python train.py --n_experts=24 --d_expert=80 --moe_layers=[0, 1, 2, 3, 4, 5, 6, 7, 8, 9] --normalize_top_k=true --init_std_router=0.00953 --lr_router=0.000522 --norm_eps=1e-05 --tie_word_embeddings="early" --learning_rate=0.00198 --max_grad_norm=1.0 --batch_tokens=[16384, 32768, 65536, 131072] --train_tokens=270300000 --max_steps=5246 --dataset="wikipedia_en"
Below are experts of layer 7 (counted from 0) of a mixture-of-experts language model. Rows are named router (the router's row for the expert), gate (a neuron's input weights, with its number), up (a neuron's input weights, with its number), down (a neuron's output weights, with its number) and show model dimensions 0-127. Each number is 128 + 32 x the weight over its row's rms, rounded and kept within 0 to 255. Numbers have three digits each.
After each expert's rows: "mostly gets" lists some tokens that are sent to it at least half of the time; "comes before" lists some tokens at least twice as common just after its tokens as in all text. This comes from a sample of Wikipedia text that the model never trained on. Tokens count by the router's weight.

# expert 8
router:119128128137111162095121105146128172143102088109118111095155096108098117102069144119035116131136015112194119087159100172126164127128114119142180094124128199133120168159130127137112077103108069115123106101137156117088109116115140124119137137078124099170111134158128122142136119124119123113104198123129134119128154148121125105108095153170191053178140124059140191096160160095132095126112
gate1:166127169134171091134100121176107154134123157153158150062122096110164138143129099126141129065178135131136138089089111159100109129111112125111105176083130122056095086141092088147104190098120147131110146142111159058137123127111147132129130125124130115096041106100171124145195084114115121099096161152136153139122138124169100098182110166152091117096092072082146145095163090123104161083169
up1:174142156137162088114132085239117134136091137137086102123128121053116130080072155144095112074154130130144086142110053141059159125168101122129105154075118097130174125127151097137103181113127118178092169130140143121038142132075092096115146082099131113126122111094154138128208111087154105075070163138153146201128138135115101097141203168136096124132101104164125144136110066159135126118129
down1:191163114147107168130144092097127135124168121098139098095132141160123108145119138105136157108145138124033166235111144100136147158086158108174075087174100090108147092104150107177120129111143205120197124185131121113119167126083131157133093116095106180084009203143165194141120111137124088123109178101095203114127171146098156128104108155185122090132122143107149134137139077172170113148102
gate2:063095120138142110104135092099114113131119163083097159171151107096169144161147188136089100148163120081158130066103133099170128151066157137148105126153117111152108133099068130062113126118124126082135117177182190146157100178138174112066126081084151109127125100116161131175050139096104092122158123129184108142141152093151080110084107208131160108168091094094141168127138122093132222146161
up2:147119139112126138065163147138096136160164136116172130081087132140145132114179094101160058117159052157125120106133129161101164089125124091174141116113101106107104100145129136179159121106160139103177127152152131128147099192155071176115133101134156104144114111149138105070123145167120139169164160084130165079137138099118152137146116120121118155100137114116097139134111130084075094103137
down2:150125127124109159062124101098094191121131114117128127138092129145157117118158169144139143109139122149090212154158117176133121143112169147115191135112156151123185119176086148093071174143147174104181112091117139119161114149129160144137131085198173093166177129145107133088090165086133153134161069161115178092084115149108088112090123098118129127131121138151140182169116101157109162106083
gate3:136157137178158175151117178129097161112115141191102118170159207130116128066123121112138160087138080098094100127078131044103198110221071085155194061167124179086159128083113098231068148150148148137110104118175168079096168148115087102120168140071110159154034120175106134131104127112165091125118187122096121097150146108153084114083121154205161130144064170145132142172114196127100088107139
up3:102204115137131105139149104170197127131129133133146123137098132186098120116112157180110150162078135141158129184154134167144084136115127167134122155136107149140124148130090091052079089097145121115092066113160120143157056097159082135114119125140136069192164172094121137114095108127098144221125117141215082125108128165184054144176160098118101113090100126139147141147139068133142137130184
down3:119158137127137111079126046159101090217196118155174147223130152074133194145125148078111136126119134125106138131119088124140181117068158131101117157105122113170137090137122157069141124101133126057134119111142136151143118134118129085152114170141080164085121149107138151151126098141074136097179183119155098152151121107084182108213171085123101137146084090145096077160092126130118084183095
gate4:167130100146140196111144113132117101165141139120127106119121055114127132179113110149149072103166068143144077138162111184120160134121106102124118157140167208163098157139150172135167098149177129094200103173134100172136093098097110111124121122175116127149123162161179116144077148099127161080091177176152123124159149098102140140132082132172121119118173126106110105081117088156103093234095
up4:068140111052098057167071118076171147100167144122108157118184170218107108089128128097132214151094154110101172133138103104149118184115126133103127114088093047088166141156084052131084181131136151161078126155108050114174127221184101154136120154118160140110128118152131132155117111132127099139157088121143145170104066141155134116139158139074132153123147106169135163165134156148132148094154
down4:149127121146180148134145127125099187169117131151136150153134111144099114128153171120189102097146174093116138149142114131127131077105099165169153105153176142134141196078137082143097086102124071074192093129166083041101124134161149126095024092142180086128149135155150161162161168185110079083169126172148116123173136133104136163129116152120135164185088197088129112130116165108144206077140
gate5:137145157103144177134106102102184136149133166110070157133122097103066147115096163078124159135112111191161103165128137093137122084199130072148099120164161170150156114155149205133152116068162110082137098122091152096119081129120134158107078081114153129088202109168172135115169174108107158067161147126129103053225157098127090155152129138162165129200081101175153165130121062142149088135102
up5:142120128072141154161161134148087162124087101143129102114129093094117177146093131102116156163172122082181116146116141106132116065230170083127119130130165112143153102166114177137085169111155105111140127085091150072110140121135192129169055090100125150093255123173140136138137152141118129049112150099122164100176180144124149145141085161143081095141110067137131144147118120086167047088097
down5:088130149102143145141173152125102177134113137098188082143095095101139161141141087087127129085145105108123102209172110159145092135149093106113125101114129116154115101175177123147094127096119172147160061101063070125083102088104091112162114096144145112119123094159102125105167130149133090085126185070182110115105137087109143153178146087159146140164098113074181142118168109180165135092118
mostly gets: " became", " not", " returned", " moved", " After", " never"
comes before: " the", " to", " a", " be", " his", " her"

# expert 4
router:137136156133122154121101132125099129166095067115160120139136129126097073082104155118092147076123035127173157143127121103150134116161132104112175127095115215087104166083169138126108117103125134131122136117125169122140119113131110104141145130190128117188139154162127172126150136121101110106114201169112130169133139120112129119156132132108122074235150121163130104148162192158123077112096
gate1:140124123105102094112183175114166134110130130116113108143115132088146161137056066103126096102130104058132121150096212131069201150100128128172145128105173102162107127157123160153160124165125115107094166118115136129119057100172108161103118136120131139149145166171110130134074149119113106112114098204117123138114095122102115132138217154125093067101092104184135136086097122135097155042132
up1:184131113117129107073153165089154100129143117071142110150112146085149178146098080089150148073122093040155108172108183147024172114155167137214125129127131132155111109151157182174154187153141154059131137117120163127113105123156099163152136124155180167154117160154150159151172174124128116104166080176070153138124094095094145124138179113132069069108137108135099134107095133173123175081144
down1:138109187141141117058147174134192145093136179160121166095145144111130186087142101113138110103108159137129110121158147093160121125082114097087174172117107163117167116149114084070095127148162130110117092110122148084096143148156165124206154137112120125052149153119149163101165114132152176118136094140151112128165117110128183193155206184147120079179090158106152120106111106064150099123148
gate2:157116082109115026141178139146106122184149150094145107145126134110147151165125145157139157221103159153145155078130121165162101099142135135152147138216123103107092153111123161113095179182186135124071137197148120148142123116154128106143095142103089153040150055098179147152174106084121109121100076152107151091088109143137183099089160173129129146133156121146054155149086107131136137113121
up2:120196119117118175146120086157108155107120100203110172093133081151116114078124114093109132080166155114069119096160154138092192135136116111036142124097089182125162101137101121149158129162079155128130141090125128130135102108099140160098101122137142115100124141165072088146135201152170125092141132126144091139134116117134088100145149121113152151107111138113144129091132131122111093106085
down2:154110152150085125129132146116142152086163142094158124129175104128126156169148136129075107110105158112133048151099099120110122131126103082162150166055177110180131098159151180130144084089106133071142115108123119113125132196133166091096074158133094148138133163146119133112108070157162134153143130170128139180138082154155135180129075136115154152111148100181174135136143117064150150162082
gate3:126153186149124125123116112137118118118116118166143078112115132077090066110119120117154178099116068098145131131100126151096129150113159147120151169181171119108158124123133149153114075139132138154149082087144134164151123186117104058106105124130125157136068106128112172114122157144180127119142081101106157125137158089108044112173131167102102134168113066163161160163087148169100128116114
up3:098143097125086143135170119152119131127156114095129176137158115210174129139136153152135131165119145126091154110122078099103154095142114103077122113085061127083086061063118129140131104094137095088117155186157133128086182097131158197167067131133101110145158146154079162129094107091117105231133194152087139186120101176114151132112132088105113097102167127128075097109159143101147167179123
down3:133174189109150132147133155100069164117183168127114153163200117082067146088163064141112194133113128176144148137140132114129131106136103106120081121116159076158165087126110027083173092135130049112131167112164073097146110121127172123097145130117160180142102085098129148071085136111189144108110055077154114120161077091191119141150115134158151134074066136041119174137157082182142183056113
gate4:141133078104072074120169115104150155120143179169141157117117111124138170073128184148126165112112169161114104129153134160107103102104066170199177111102162098139176205146080152098136146177095077170126128112165077145106122086149144158154108148083183118179033099075137035165101074130131135130100103168173153110107119098192136143085133105115156126125103179120127129154160085140131145124140
up4:130113083121065115105139107113129136128162213157108131140095123144171150072151155156149211118092180137076112142174161184163111113109091172204147086110183101150137192133119157127099096140108143189036116114116099101079150071141169151134135115118156128160095146111154026128082115114112120090135091132155151118100169086198146137097124110129128116132097196150145113162139089149120122156111
down4:109129183106115142135140116158138040074094165163146100134139221109109100129134125151144111149075194097103139142138115136132137152122075159200143149145110177163163154170150171091117154131123165170092148151099120114160183073149145149133138072181198110143155090141164172091091169102137155164152138118072147155105135118097134122100132094135152113235115149158047190100110088117124097149167
gate5:142175185144139186142145153156162133158106118170162126132102174152133105136078136114129138116178129170131084121118160120068153097101138128148159153089148166169096139085181104152109154081150097118123149129162156102144119166124103143160134144127144144188143102156179105129091144132136162083126123139122165111155139188103104151156082124066134118198089141075099108104081141173163119141123
up5:119114146121155134094160162096133125129151079118189110113112130047045138086139120146163152126147122146168085134078077137110126104145069122143095104194107119103122155121150100139154102118145178161141104165099170174100160116089160145087153137121138131054093151137145113096085098128187112132119126140130046120133152143063128106232195120168131140128160104119198126099158136131155065118113
down5:120105134121130181079092160161172129126107157145108116191099160090125137141143092150119127108152111153186146157160132082036119144130086118116068149128106119121140121114134119135138085064124125138096127201100094158122168189101128203154090143082111169183150143138073134183085076072128114148162056164201164165127106122090079128141133124118143135107101188097135069155127121162129139194131
mostly gets: "|", " |", " /", ");", " by:", " Born:"
comes before: " ", "\n", " 0", " 1", " 2", " 3"

# expert 17
router:156112131142076130097103062120145149152135138077141093143134139079098084056066136098080173076081116130100118139139159151147160151095086120103216117098112163076113177143125094139110087137142097175119112114161123101114082149080090124112135153071120093138097141157160151109142116091140089136059164080115133113137131165070148145177136181123142092167120093118133115139161105128154117118068
gate1:080172074087124114079160130129173139141118122134148122103107105147140143072115177166154170156100087094108129181176117075135166065150184112107140115068131162136120088201157088110084165159149137064119065105150095098210081128148084097145121094145141176130117141104140142147135148150139105111096149130176159061167103169198119079090093091170163144103133122141093103194156105137102077133112
up1:130130130152113151093119118110138125149160103073203137146149107073126100123114151086134096169105161137112107171102183123129107146105125133138118100136144101159173185132145089140098120161151062150174154094067109142139154132085170122183091174191130130119166157122125140123129105130130110100137130144138116170110137090146127117150105126126135122091133130103159143150155118130059091079128
down1:088187157129123088168125131125131146106132132104135152113141147211089103084084147127101130107117132185080059137091145154134153166114112127151119087136104189119066125098111119138205159170174186187155150144120118077176113119093110097145113156140138087127102111159127099071148085169124117192113107115125134109130140179237099126088148102133130103106103127133119130141146137072148113125215
gate2:176104167134103122177087114122153160101200120103095166146148118099097130126132129160107167108189114100113149085145136069178100123152185143155190145123161178123149119118151113109098106172123109161119110100098104050105095092094132174190108126094075136089107107073122132129156132066184187127103155116097085080161114108174084111190108113115126095133148103175172130162095176192137132133176
up2:179090131120040140139133139137141173089185119080130120119176111173089071106131155133097152129130120110139132107134142073182140056102135138131156097095123162174134100162159148118203073171144087171132165114111149063112081072137087114159104071128134103084144148166124075144158133146100127123130087047141093038171117132169142126089138097097122127188130106139098151198075163122105135102150
down2:192194137152141071123136046106121122097125107183118100121148146105136097101166127145129094137141156150129114177144158170141121093149109120133094127137107116176081166119110086080167098162181119154130148153084140102101157084116119125112143150089056104107177123107181104102166149176126186099123108108186090091129087125152131181083122104135044070115118144112167067160070113135117154122119
gate3:121160145113113097069199132124156174097164094090105142165085105139116136136111148138113107114119066151120099177141119082162139124090103085099154157124152114167138110129065153146084128096098051118153102172085116070162094130169145088150146141121137164126131129126136118147091085143116132120091185208129066101139146141137101143229099170143122124167069147158204104134137086099175135136086
up3:162153158150173099152116086171140175149140100090109102158106120146123146088093164172113116172091094112085066166120150113153181090102135180076097163122135159100135091119097182171144147087074093137148073179132121163130111133160071128094141106068141133111101122137136133128149098039164095133081156162088180105126122057121109099176132146152169123183093164173135032155146124115181076141060
down3:085120155150149160152116119164102000149113192111087105067077164136127095134125169141105140203100149101138082139081134116108099144079095169114136118156081132091155163115153096108175079129119139116124135128120137205111155138096087126110133138165129134147113180138125112121155195166126164156095151099122112155099088145097124081062183089108140152109134127158099100112129169101161111116136
gate4:114107148146079131096143115153145151123142112067180192146129083121168142099157108121118163120095145112168147128120065118119123168081113092122144132092124178092149167153118056160105127155117166201117175083167111160133101123130131108126111162068130141188119125118143115126128123143119117032151092170136127040169115106195119135135074176172154108120058150164113168105128117093134122087108
up4:204132199128074135103196130160139132143145128118120156136063101129186159147119129142100125097089163120161146151167068134161103125058121105148099109160068173133159111168102057156136105150132157178152175125152141120159116112092138084124144133112108219198139148200134140088172079126092127052117139145159086109142115121132111141128106156169164153111092118133111130116129140186074136117159
down4:060085136107124126089151117079086107068159105097127169088129124092112148114099121097133090154137182088143129165105093093132145154146086119113103133118172135152134085189103102175083102140118131177136130083098113099122089125107143137119171151120107109176060064093148170142156116143121133089179075159091153128164099099129105158070052139201208147066109156099062170118128063094132149194145
gate5:161163112144094146124112165095145146122133146034145110153128101119031121131176155119124166085062132111149140163104150131123120040130121114112195078118093181103177108178135086141113151189184124148113095160151169071158103080169079122182105137085119167142123176103127136142151122154140104166094168102135172090146116172156159099112143118200133116139180163109151102180134104158152190060139
up5:141155142091174152143107140136195156167140096137119108079134077120161147145123112187142124110134085152111145124101109140124129122127121124157096132071090142130122117173160112112108132127160120125160149152176098174133053128121115144077089111148169136086126105097167108155129123112056089114077084152115210089146095206161126120114209106121184171138130118143102121098168149178129140146124
down5:144120134132116197140171075081167136119111207117108128064093147192149092100144074078149155114156134189122113110137115073090189139140099106121106096157126103220146096110147127095138153155084085113143086206158124113140128080122140097118110149111078116160065148138120121130125156158088080093166146109154222138159139163113163130172096098076132116119160134129120117154116134109058071140070
mostly gets: " known", "ated", " located", " based", "ized", "ored"
comes before: " by", " to", " in", " as", "ly", " on"

# expert 5
router:161129131136105134127114114137186192153113125131142123081156099128056050113102125143095132075105121134196126106121145151124133126137111133134253082089138170145104163155122170119102101112153118078127111136150133132118124166090118142134114084119140126160084117122113107158115076090118134159091148121134148094152117181114136079147134167140202117132125156130145165132149136090104141117106
gate0:146127103140104126167162156131077107131145089149051161171123107130126149115127134147104112099147127118150189125124124158148118134098097085126078077141110099127114131118093113149126165146150151124121148117136073111136113125106121138113144108101111160147140155076144153144123129152219143132072194129211154086153100157137114132141101056129136108121132134109142136090086116079098139122146
up0:143140175137052143107136068113149141137143168128086133200120131072081134133130166155106056116183164132127095190163062143158144118131129148146093160129154084163186136194092131155144150134151145069108100101112135148125106050123139144157166094139127108165072138083137083096134136158162148181115155160112122134113097121178066119130109121182117062123091184195112140099113052101148143114174
down0:176125065139102165096164101163074114083184162083097119134104152118109164119123094115106106102135152096140073117102099080135145162095148110137178148094142132183123215125172101112124124120099230126089110157149117125147118110167084189165103114073181136156117159120076173173124142143184141152152116087135118146111187068088146064089089209129132110098131136099081156188119127139079150110153
gate1:127177075173118128088173093075147150113112114080124125136069070169081204168098215103109167115119122119140152138112152093145155131095151121138153169092142142134113147153117128102118073109113111121143099103137101144131092134107134138154143107088132119167056139126135069173079087204192122077145129112109177136139184165117177116191154132128130103159173115137162162104141117000155140114108
up1:131140191158165103106116094116135132182141097128147084160121085172109131146118081135127146140141054190088093128096108128099200108142090081083065118098092083102049164132193097068131110125184116094083162121080112128129103122103127109125162128152134119112144111089133155135138129126108123135070117159144148146154145124048088143151122140186108191123137100155190137160152149119116085142198
down1:139168140195068182084110183115158087128084123153193101171105082134135086170083101102117074172117133105111181171115100137195090109133125141122147172096077107059073150168116116134122096153130129093150164182147097142214129149108108201109172207085116125094137138115107130121127132144127170157138126189062116160093070136092098102169190165100126097121100141157116173098098109147148106078183
gate2:198123171189128079096132183135134109123091136082112185081131146149176119104133196099106124142110131142140119110120160150157146107186151122131114113163143122149090149099101070128124062154101115128146118139111152161182111115104103111069103073096164122063122156143105106108080189063119128086160146125138089137121174107125107128083141100187149128142117131144091213076116148195145152112161
up2:101145165104188200133134204117112191148157097188091079190104147101152179083129104145175150137146126164111087173162119081171153204145079124119107119140138061137137101091115086142103115137164144138117089149109115111136126155150062114139142166123128134137125113120140151144087184135187116116172144137114079139126186118166131116206134131158140127086134125125147113157154075096120101196135
down2:133115157145152137115148171087139111168153159184182145143130141078130111182147136150135143086092157131063133139063141113142170104145187092085109136145115163067121144094104128108140126137118102108125153126173136189150087093100142132150168159087118149135153168127094113086128095113075123096108152120062153179131124106157138124106184102110102153126188143087068044101157156139176165066145
gate3:085131105132149102166105151167141142154081094129203144125168133158118106104137144108107108146130083113170124119122127144139160094096136140014174098121142147162100100082087183160100073132120051121101091089159181122085121141115113150117103116155079113162179089096098092141161120129170146152201111102094083111135094172136136131054141132155119150129128126137131161105140143131088141128068
up3:190125171157138110154086197134106188108137093133147148117127118147081167145163138086093146164147097129035127129106134111124160093134173150071168091151106144139113092102138098141133151130134104165083055163161115121101126111143089134110168073163127118143080131103068105157143189109137138168074114119094185141100101134068196122188131116130130144163121047148100147073140195107149183130169
down3:143148161094090147110094148117182197147092102105103107115110097146141138090154135164137100129148134176136165083153119140157078038093182112140174097123141099101135138122158087171157126111125164204138117148122142103169106097139108170162128154128090098226163050098175137156158110119140154122130129151105139127120093108119116142085058168110138122128117110082173061141117089110131127145139
gate4:165147088042152137087220103125097130165139168186141096092100090111173133097094187154114132082087131172107125103128127132121151125106109125169141120157119129140174135171145149129102064162078092146091100140098091119102136126100103145133034183126149133159145079120129108126052142144119115146069096136154110128140132112144099098096150124116132149066130187159111131153130138102138110147133
up4:101122105170119092162121189089143136181127129095140129169118134124110168137173103163108097097140128187122176147144099199096129141141089124094114115116125122180134064160078123140163147069127103130195160160172174134207169122138107136145189111113139131115141146159140140110206158139110141114114127122094174128128122147104150136144172136148150131143159059124138082094062153125144158089126
down4:189131077131156127041102183134126095142131088069161125136105063117145098098089139139109101112075126080150171147197160174143134178083140120104151107107092141180093157110133152124079097122091147153084122168092142099129117146184111137116167133123119156141152208098116119085191152140128101075099141143116091126133168122097105057081116087126157169126130101136139155137167132127140160175118
mostly gets: "ics", " school", " program", "ration", " Championship", " football"
comes before: " and", ".", " in", ",", " of", " for"

# expert 0
router:143124127171123171139074145128136161123100109109145134122154108118102109120153105117053145100110119120111082091145145153111125166105101117102183102152129145092105188138119177133140115113142084144110141119135139100130112173120085120141097091104135083135103142099077113189163150107080101133078189147129126131136140173080150097207143110159139097183114178128145161125141149093097156116116
gate0:157183138221134121145136186131156101105128096135225089151087118125108182104130156127119143132073132096113056132136130125111151138092113096119143131156171134187118151110135138120117121097144118147048111137129176145102093157115088157207105095091059159133076124124144176163105193104049102100168198090076126146123174126111084093128133115255140128237081104171122161184134175120118145187132
up0:164161113139070150140179159145075141166087123120173101211107140169056124099154098122098088112154126098156133076149143127067173118112148134093132125143130131138083130128124121123110111151175095119079100075149102126049147060136121131093113094125101078156133132091109077173086120163104120110096158122120152082118198113188074143165118113187106110142044141154188140190131185076120154149163
down0:177097128121129075157120190136140179105126117149091115162169117154130142100160123188137150120153134135151067190128156121122164139117124138108131081081110122131123151075177136091110168077107108131063125129155175139179157125146168110153142133145121162109148130078155194176131118103106115133088159130115100082137116123145144118153129051152119118121139134190120128111137148175153115137129
gate1:108174137165153130200122146114150150116155098067095125083100113214152133114101094151104135122117133126146139103083103043126088126130123145113142091138068125142069142170091148097200032107132129114140130165023126138116130142163145081100109087127143151101139108120131104132142107060115147116159123211115138130158161084127197136120122102129109115077158172133136113173176103133125116099154
up1:135138180112122131177068131142119118109153123100136154078086116171152135147120127194107107112162128134122113104091117041108134186165143117158116070151047114157085139167113160112182109084185101135129106170092103127079076168151167115149119094113191128145122118073100123128094149137074147114162114221136128108164170128142182120102097101169104129125127118207143112152121079131117136114130
down1:167099118093110148140120091157108144098147141177097107138210092123135098100137131151101133131167110172145163169142102126139133088167139133147095117182162077160116118103155076119107107123119149125149028198163118162095108113090119094100128170144135158121099076169122196106112107182132144087144160068095158123190106154128108115117138157103144120192114064102146161152070104194104128103168
gate2:111095125163063143118147055163083143128118079134143122093099153129085121106119092170108133124067089111102123110153134176127153093117112091130133086148114108133071147128083073186072081149186077136095132123125135158096137197178147085183122096111139138133128138141165136110141166113140127067164075157126125112117146121083167149174199063124124149112117091159129116149116176101124096147095
up2:167075115115130091124144147127120099147168118173127116133128112092139173123155153138086052157108090191126111098167108135078133128192105120131171125116132100035147146086187118150060113118112100134109126133130096148115102143102140087113104144145141150146150126103120141138123119123154125041176128155117168174164151116148151123100155112202119178074157127149111103133169130142136110091169
down2:094156178079158098196119131101115077092124186123151106140090127149119100143148170146089123128089147148118116112108141147092144234082148133112179143101155092120136132136150156128158152125137138162104080059115114141106096149084130081137130148137168148142137158105122132164136100086137123061123106152151138173161134108059119120153172089119156146133044112170103108173128158096105138189121
gate3:116123185134119134096128145157088156140127109132132090114101172118151116115113062159095146099140123114144082149169101123106119187167092060158103124159110133143090101159085131243109114132112089182125121072101147145071092087117054103147088144141078154159109078075117106090081192181110136137125139163185086090107147173150128166106121148137122123111078144145154127113097103141092121138133
up3:135127090138118154090129116131109147154095158109105146136139159098136114150100103158136180100167138224131119131148150124105100166104080108142141071114092135149094103110112180157064033172121174131158127087136164183106126139125116141140150099150076164162098090066059160139080144151127136153117187187169124093192140107149157132160079127091183096094123140174184147118155055057145146144126
down3:186137146091149119127131127122113105123090127024144140163157197148181114103065099196126134159133138173173180109132230196151157135110145119082149080073133110131142130165159118169128158161095157146169134172084116162172150170207134094146178029155093110174103127117153139117156136128188086096157143105115122095203187172134115100095103141114146079134096088123081123118194131130088146182133
gate4:134084114146142165000095040129139180114099163103134100113125109130110117099174113057119156086083172132111125091105145185135084085139106082140117184137111102151100141089136102136151161136147157157126126059109138108148108040144166133114120111115132101167100124103086141083119056194108120113200119146127130074125129116161095095192143175164065140141138142124101140112157112123151136113159
up4:149132176157154118066044116120140176089074167113156105133086120096105134120121129145063133099064147188098146078151179127126119050149112100106104125131166130105079139129158177120184078095138160108154139144082106074125115096137176121149140088123148100144098065092092124144096113199104077094173128172157156098097126075134130090191170127165060143093169121093125128153199113165146162098169
down4:135157169166152148166104120141102178121157157136142115104186143093121157230082198129124146109169110126120149107086204118160092087109111152141107140151065129111124051131066119117143127166076118093151151174146159144125091127167144180165139145132117072105038069114066096111047176088128039108113179155125144095109119111106111132141125148159140102113155155075132118130205144180081108144167
mostly gets: " w", " find", " attempt", "ust", "ject", "cept"
comes before: "ed", "ing", "s", " to", " that", "ment"

# expert 7
router:141120117116098176127124123104171168185137108121154096107119067150117089105127105073063180121111113144151084093167148130126108141115074093129122094120126176095170173146115139135142096156136105119092122135117087111081117168126155119130122113101109115161152165144140082126178105100115078130112185091159130120144175127132111121103123110194185092117088134119132092077143138100108100095128
gate1:108115094119118095138150069120138127052119099157108105103109108149122149141108137195131089174087099082151170167109120102112145061107183108124128151104139181127096093081166133143144138134109123086108102119123127090146110137221073146140114136103161170157146083150090158182066128068144099118137098144134140161153156159096212135164172099130068107109137090137074149127118151118155101178101
up1:088062135137127135139106055182129145132178063140124112191088148151107095113108126088105136173156145113078195140110074095073132109042120109090129072161092183059116118091096128156118112148124118094161094152112149098187150114147105075146158096147135104094131174124115175124093092200109152072118105097061129153139147119129112087128146104116102063103120124158114178092127115178133144172104
down1:135148172106140109164082154173111158049104136136100115164010122109158165044168085121148109137150173193138128133088166137156185165102126153117117065156118154160087102142089135153144205148127184214142136135084154115099120128074092130104149159187140111123088125108114100168107131145095134152137128077091117162103091118119131092095098168119190161090112103068137135117116156091102078122053
gate2:239175157106099170145147170080146171116107146204172122108125129092127145102106123138122190074081121099069159156120124139071135144069136131142128141147113129131136154127121039070121127119093126159155127094111137151142108102182097165123157170138141115158102090103041156095126125169159137194114121156121127120174142114123156153151206095179099102109116107125154159111175169119135062077093
up2:177163116099156101168112140052138127114113137136186066185103138139132143191141175091130162081085126092135128116119129110155178114091136108193150195106179070120107109168113133194147093105129109134159179186133137168144139116143091141174088094109140166166170087129118155073098067149056106070081122099090108089123117111142127196129084114169178129091135144112121131146110134128119143154133
down2:132171061112138191134120164157134151140139136191127160065100171123138095059147113141144110121091153118187144169093177191103164145119132181109165191156187118151110125139099121080098128105162145082179100127162172110164164135098169113134141083143152100121076106139141158099100153128108144176165161145131105075136190134133130103113117171108127143084133160079104088143126188145178133118133
gate3:186055146108139177117137143143076154088124084073103120133143121165127096150099162143126129100134045089154119132147066131056168132137107120061140138099080062147122142186157099110135159124137164113146077200162130132157097160139150154162134135128116129197112103143108157148162158176117138103150126118122175146143166144115137144117134132136115094102148098128079134116129119197113124140152
up3:173167125148110133139142127062141141168087086129137161101143110133105121128143107107139144099057100097115118103139116114119086106091109215135138123123066079076141124165105155093105150117121138109134076136143141107146099127134119113156151139159134125124125126136127134098082123131102159084105092123127039104128150081072104130150130080108086079123081142125077099098153145119093071166149
down3:127105212154076111103111109146159161136033162099146089115130125099164146108117144148134110112144114097081196130122080094128133112115167165159134147082122132164079131153085154141165134157136110117153058136046131093110173112117091156191077134140138115083157110078114136160100094094195135138161142084080104157108150131141169113092163150135112066153171152139186155150149146159143135209118
gate4:121108064087090105139149141138162155149141074112142158143143107106080096123164160128132128181098106133164150149092092080191198118123154142177112091163181150094167134101142090207151139105102092188204084087101089132136168076100061164092191098116180129119076131088127153137100092150147064184169145136123126116193120176144165153116150168135138167164181120105093112121129115079078078088107
up4:154155174146125137101080094111135142082119151070146127088230137201157147134131098095149086072137194078089126079122157123074086121100153177156142155156140110167108135162163140106091112142145210074107178181144147128150106190100148118139075169127052077118127091178123109112153144177083184127105118146122159116130114150094077178131110126117121084124144156132093155118127185073143122169125
down4:093097144139000118158157116121147097129110140155108172143210089114145098122158144100132148107129179181101163171099151088148129210156108132119187101106124134088062160089135151124156175169131109125119034114116143147185129146142211182156152109127184111133155158090151128172087109142142099160179155143060125115130115099144175031124124134146175124128171104130144139061093186121135117107117
gate5:102111180094088115128096116141105104127187113160171093132162106142148080134137112145099126128090162134144109125110060167157131112113173122105138142051103147093123104093146134119054154120058157088116177125100168094132110155129141121167133123133215142155150082096090185109140070127101142134148137095140126095184120174064124131109115114098132084115125146103089107087167130179163143161106
up5:174106138069139176127115081123128131144157127146157110165124118122125079154131130152079127157144112144119162103164135213139153133143162118096132080091135148100085117074125155163180137147122120170133138119121137136123225138156146111127100116093142151143179083100119138071145093083123078131079118073136210098121095193119166080113139092110096126097210137115115125142118168139150156123101
down5:115092144153161171134097126196172131083127120102101093174117108132099138144147137119120126130102083098116095160175122070102117084147162175132110127139140135152136185122091090141164105183117076126133135109112101089112153195103110141095153140113105152067130111101119135086067149114141186199172143213170145160089170098148073113112145067079149212129124102157088110159140123131116117084167
mostly gets: "\n", "===", "==", " \"", " ==", " ==="
comes before: "\n", "-", "|", " The", "The", " He"